python train.py --n_layer=11 --d_model=320 --n_experts=16 --experts_per_token=2 --d_expert=224 --d_shared_expert=0 --activation="tanh_gelu" --moe_layers=[2, 3, 4, 5, 6, 7, 8, 9, 10] --router_score="sigmoid" --normalize_top_k=true --routed_scale=1.5 --balance_loss=0.0086 --balance_bias=false --router_cosine_scale=20.0 --init_std_router=0.0191 --lr_router=0.000488 --vocab_size=8192 --norm="layernorm" --norm_eps=1e-05 --tie_embeddings=false --optimizer="muon_variant" --lr=0.0071 --beta1=0.95 --grad_clip=1.0 --batch_tokens=[16384, 32768, 65536] --seq_len=512 --train_tokens=283500000 --steps=7900 --dataset="wikipedia_en"
Below are experts of layer 4 (counted from 0) of a mixture-of-experts language model. Rows are named router (the router's row for the expert) and show model dimensions 240-319. Each number is 128 + 24 x the weight over its row's rms, rounded and kept within 0 to 255. Numbers have three digits each.
After each expert's rows: "mostly gets" lists some tokens that are sent to it at least half of the time. This comes from a sample of Wikipedia text that the model never trained on.

# expert 8
router:081148087126132107147106117120094148125148135106167106103160195100143134148128105112112154143144108113138086131165143153116100076105095121148105088152137121103082122126069145116151164121130120128166089155140151108139143162184150142104106116
mostly gets: "000", "010", "016", "021", "007", "011"

# expert 15
router:078161102111149130152116110123126159110152137102159117142160150114152157161125110085133159148143122125152101116166116157118098089133093098140130081149150129115124133134134108104135117125109117126165105103150148109146117163170118136095113151
mostly gets: "2", "0", "1", "3", "4", "6"

# expert 9
router:067180111116146118129099093117111147123140145074149095135167202122129128165129088113129127143141114123143099117149139149126109078129090069138121060152131149116083116133115120124156123120152112143160117150140153129149140164180130140103106137
mostly gets: "ol", " J", "am", "od", " sh", " It"

# expert 11
router:088169115123130117150126087087126155107155153104153105131157185119136116135103097106129127140134120134157107126158161135099084085133113118182106104152148135097059101141120118109138169115134118147136080147157141106124134189175100137094105111
mostly gets: " She", "ley", "ina", "ana", "ta", " British"

# expert 13
router:108107120149147108161102120174142139102158145082120122141133188122125109115116107169106121168162135148183072135138151133099096101132122104089104111167121155101159129141100143112158137104138125140144106144115136113148096167132083152115114118
mostly gets: ",", ":", " (", ")", " was", ", the"

# expert 6
router:089160110135148096138129085128129142143112136084149109116173168118163134158137097096129151139125105123171117125147138162123106110106082108121127076145128138111097132111096143123143158111149112146161111174114149116128141153170119125106114103
mostly gets: " P", " H", " L", " b", " R", " S"

# expert 3
router:128158111120122108133102116145126174107162139124181091151164138117148155130092110118125109137118128122172124131136106165123112092119138106123104123132153140109070134149094080107119152117124127119156093166127131108112131176147126139099105128
mostly gets: ".", "==", " |  |", ") |", "\"", "==="

# expert 14
router:079162108108140108128119113112116160112133143107179126148144184111151139148139111080126128147142108134155091118154129139117093098119101098144114106157138154112094104144086110125140117118137127142210080131142142112127135154184113131102121122
mostly gets: " I", " that", "I", " it", " this", " which"

# expert 4
router:104129114143165096110130106108119150112119145142154127098171153105164132127093098110130126148164122073148093088158127142123112112110106103112107061167141133151094112121094132143141150146161123151152119153116129107126122179177104124092102124
mostly gets: "ies", "ings", "ions", "ment", "ise", " show"

# expert 0
router:062190101128110101145092101125089138139131173097145102124140158118143160157137123107113173142128095133157157141134140145114119116131076154117121077149136140110081084166100071112140146110130137122174118144148136111141119139152120130103102115
mostly gets: " in", " of", " in the", " for", " by", " on"

# expert 5
router:119182119105125119148113117091100149143153143100162087154139147131136129162123122112125155150136096109180083112142142105123117112091100127165127073145117141083094133165172102129153172108124132135139123129169144122148125173114117141101094137
mostly gets: " a", " in the", "'s", " the", " of the", ", the"

# expert 12
router:116146113127124108124112090095120152129151126098147115139164178112133142151124102080131132136140112151170107118137124164134055079109122130136102142146150116109120102093107132123143145131131111131131116121118142115146148161188109158065122117
mostly gets: " | ", "; ", " in ", " as", " of ", "°"

# expert 10
router:073163097110146102147105095105124150113142151116163106134169190117146136167134109100120154146131105120157110112167130165132075094099117088145104080139142145116090113139089132125136148123125114148159065171130150123129141202194125136092121109
mostly gets: "as", "W", " F", " Y", "az", "il"

# expert 1
router:142134128153137128115091112115111157110112124095181101116157159104125146174119122075120180123113131182154095108150144133098092108136090110158116152139127137110108112165074141136139125119139114138139114140120164127123152171185132156124099117
mostly gets: " had", " also", " He", " has", " re", " work"

# expert 2
router:118118098095115101138143101096141117132139140152136144088158153097130158140139100116124101136134107131141105123138132140129095129192124088161140133140158131132139157128149121123131105094113113141126083138152139139121135162133118156089133136
mostly gets: "\n\n", " other", " some", " most", " pre", "ome"

# expert 7
router:095091120130152161083125101088124115133069138152140149150148120141145070155121107138122133132114120085128129111140110132155129100054131135134122162113138110084149151180116147143159111159108126131114147135123134108148157090125127165144126178
mostly gets: "\n", " and", "|", "| ", ", and", "  -"